Weights of a small mixture-of-experts language model, trained from scratch on English Wikipedia.
Size: 8 layers, width 192, vocabulary 16384, 31.2M parameters.
Below are experts of layer 5 (counted from 0) of a mixture-of-experts language model. Rows are named router (the router's row for the expert) and show model dimensions 96-143. Each number is 128 + 32 x the weight over its row's rms, rounded and kept within 0 to 255. Numbers have three digits each.
After each expert's rows: "comes after" lists some tokens at least twice as common just before its tokens as in all text. This comes from a sample of Wikipedia text that the model never trained on. Tokens count by the router's weight.

# expert 3
router:156143139137158129168160169145162124177153148069098106128058123170141117080217137108173050127106142117160151089122174128093180086092174084088205
comes after: "2", "|", "1", " C", " c", " B"

# expert 77
router:181177120076205168178109114094187089158113123156091117148105155191088118080176138077119104161080146092116104049147190114073092137125151125092102
comes after: ",", " and", " of", " for", " by", " as"

# expert 46
router:180162178116189095143127160112168151199095136132107125131124109164105093093123113130156108114070132133106138128141199120105120080170131125093136
comes after: " T", " P", " p", "0", " t", "3"

# expert 69
router:159170156140154150166124173065180117146112122158105132140081154128160110080147128111130133133100168134085157084123142087105165151135135094090150
comes after: " of", " in", "0", "8", "6", "7"

# expert 56
router:141162112069162116193144174084179114161148075084112118119095094139097080070157172119136088109094135057142115101149107094075113105123179126102134
comes after: "\n", " (", ")\n", ";\n", " W", " un"

# expert 68
router:113151105121177134143171137065116120175147126099086139123136151136105097124111108124123109144150131104125143130160123101102123100118144100114141
comes after: "1", "0", "9", " ", " S", "–"

# expert 1
router:163124115066153151172181170092172137154148100128064144147139112182129083084157142084184103147108132098119191112173127098098104078078131117047133
comes after: ",", ".", " (", ".\n\n", " \"", "),"

# expert 63
router:195213162139159148181126172076216129151141085175096113091097162133132137118124117133187138106113159091113148072141155107100136122133140105095167
comes after: "0", "1", "9", "2", "8", "7"

# expert 61
router:152154140084180155105156130102156116186141125135100158107122120148115122090169156100110115156079136088122132105132155084068102133097152152095147
comes after: "\n", "-", ".", ")\n", "|", ".\n"

# expert 2
router:208129137099156123177160117106189115156169109142116138123087155141101083083165147100151095138084111124150175113104163165084142137124174114117141
comes after: " (", " \"", ",", " a", " in", "born"

# expert 43
router:143157138110175145126118164055208163170114061135134133143094152131073081109169131093151126134119175094137095081181080119079134095118146092091134
comes after: "3", "5", "2", "4", "1", "0"

# expert 21
router:145147135127138158136175127134180131166152088182102187072086155156084104087141171069141086139139157109136103121135113120079160084093150090074114
comes after: " ", "|", " (", "-", " and", " U"

# expert 16
router:135157152077146149133145129088183124197139111154118129119094130160143058079166147096123111154092161117109122065147131135099131091122185094091114
comes after: " |", ",", "–", ".", " in", " Born"

# expert 57
router:176157144144150145164121108102177136185138070157065136097072166128138048063145151113119091180106151112119157081144174060082125115132119113052138
comes after: " the", " The", " his", "The", "'s", " their"

# expert 62
router:144179116100157094137170172041165172196120081178113139079115171169143099111166102141150130118112161147122130097132082083115134128137167136081146
comes after: " ", "|", ".", " that", " where", " which"

# expert 12
router:169143137066153125162144144081183130181121073104108075153133159196099077076127144133179144132087175161161143133170123128123136121121167122112130
comes after: "2", "1", " ", " University", "°", ".\n\n"

# expert 41
router:192184146143193139127159152061217139185088096157124094095124144176081103094169161115169133156098164149133146115184146115079123149134117126107131
comes after: " |", " |\n", "|", " National", " World", "=="

# expert 50
router:159142137114175107170128140067170116169119101143122122117097160179164076065127140103147135129111185068120140122151118133114102108114144121116147
comes after: " |", ":", " in", " of", " for", "7"

# expert 25
router:189181098099164116165137138072159159161100086136087146108087135151093105135202106116147142133147193120140087119154143070105128125080149095102179
comes after: " to", " he", " and", " also", " He", " who"

# expert 71
router:159155131094156115170104166087195116164140115131105174149116127181121091115125106102148111173119174093124123100195143141117094126137188117085195
comes after: " was", " is", " were", " be", " are", " been"

# expert 15
router:148160133112161121161172180073204096189130105169118148047136106165118101098175172133161123164126146089056131078132158110092135131106127082111141
comes after: " |\n", "0", "\n", ")\n", "9", "5"

# expert 59
router:126154154113172122148141171075146072194147090160110194124083140140128111109187118070140143139088157093140103095164149114069112119148161129106123
comes after: " ", " is", ":", " by", " of", ")"

# expert 39
router:152175123089157089182119159106200069223122089158134129111101130143104129133152174146157115175097167139122146100137142095041185138113126117055131
comes after: " |\n", "\"", ")", "|---|---|---|---|\n", "|---|---|---|---|---|---|\n", "an"

# expert 30
router:137164115092137153187120122066187114184095126107053130101097117131159069112153124064130084157066149103151141103152124097111084118079159088092146
comes after: "1", "9", "2", "0", ",", "8"

# expert 0
router:168165149120204073139145179109248115166117077158109131117132152155143086096160115128153103112125161117136125146149130114095121104124142112107111
comes after: " |", "0", "3", "4", " ", "5"

# expert 54
router:164151135131166119154142080098176153206129086169107188132089125188128080056124129096165095142091147109124145108161142098073138118114159101078139
comes after: " ", "2", ":", " N", "\";", " as"

# expert 53
router:200170119168156123178156179115193086193122077157061136092123146172085069085136147077120117125107151140158144131104151118085119126095158103124125
comes after: "-", ":", "==", " of", "ic", "\n\n"

# expert 20
router:163192155093134141148145154080155175168145097173051138113083145146097074090141129096151062103113147171132111067154130113121160113137155097075143
comes after: " of", " in", " to", " on", " for", " from"

# expert 19
router:195165161114141124182082129083194087177110106125076141080161171163090070082129138121132117158092146081115155096161132130101145080134116157076132
comes after: " a", " an", " A", " his", "'s", " at"

# expert 23
router:158161144131159107141134165081185100133138092179117098111064133194126093112177164081127134134115157121089134090140133100124155108110145144074168
comes after: " of", "\n", "\n\n", " also", "==", "See"

# expert 34
router:183179143084152107146177204107159135142144082143116157108092155156093117112109131129170101135125147156171110123138148145083127081103138108076146
comes after: " ", "1", " C", "In", " P", " V"

# expert 26
router:216140137113167093126093126088177141186163121102099132144076160156131158101161188099136114137072173110149140134110115100128146150119156101035121
comes after: "2", "9", "|", "-", "4", " due"

# expert 72
router:170183109107164125103076105121207093157171098159055154108075118156125093115130120111129100160087156101121120114165095121103139110135152093085139
comes after: " ", " the", " of", " (", " The", "The"

# expert 45
router:181117147058179109121141134093179118149127062127114119141106153134122087100157138103166166134100176114111159165131130090038175075085138120076159
comes after: " |", ":", " by", " (", ";", "\n\n"

# expert 38
router:176195139096169125156153144052187118185084122111035119074100113176120078158166113106152119170110146092161113100188132118085126112119157091073150
comes after: ".", ".\n\n", ",", " and", " that", " |\n\n"

# expert 51
router:122181175113176133142125146099184107202114076124150115078101143154133103046148181118119128124125158069115106091167164134077143129134146106090158
comes after: " |", " ", ")", " —", ";", "%"

# expert 13
router:181114136137174108168123187151169097153140075149121131107123176149094083094163132109157135149123165128115110066141122135077136105120142095104140
comes after: " |", "|", " (", ";", " a", ":"

# expert 10
router:147162128128142119171133157084184126186157079131095088135076134130131058116180150087153130121076152113119122048171124123085123149107134111062109
comes after: " |", ":", "-", " by", "|", " on"

# expert 58
router:148184157083124122107111156094144119191112126170105123142112132141110085123132138134157128130096126123118180078170181098071095098114144134081184
comes after: " |", " ", ";", " −", " +", " Mahar"

# expert 28
router:167133153089185128135142163109152129179093116123118136135134166118129081062138171102182078144133151143156102082165122086065138092126186132127176
comes after: " ", " |", "\n", "|", " (", ":"

# expert 73
router:145133139079214138120177144083161122170127107097125137087113127140130067080188121107124142143141164085152133117158140147056147107113147124063119
comes after: ".", "–", " —", " It", "%", "4"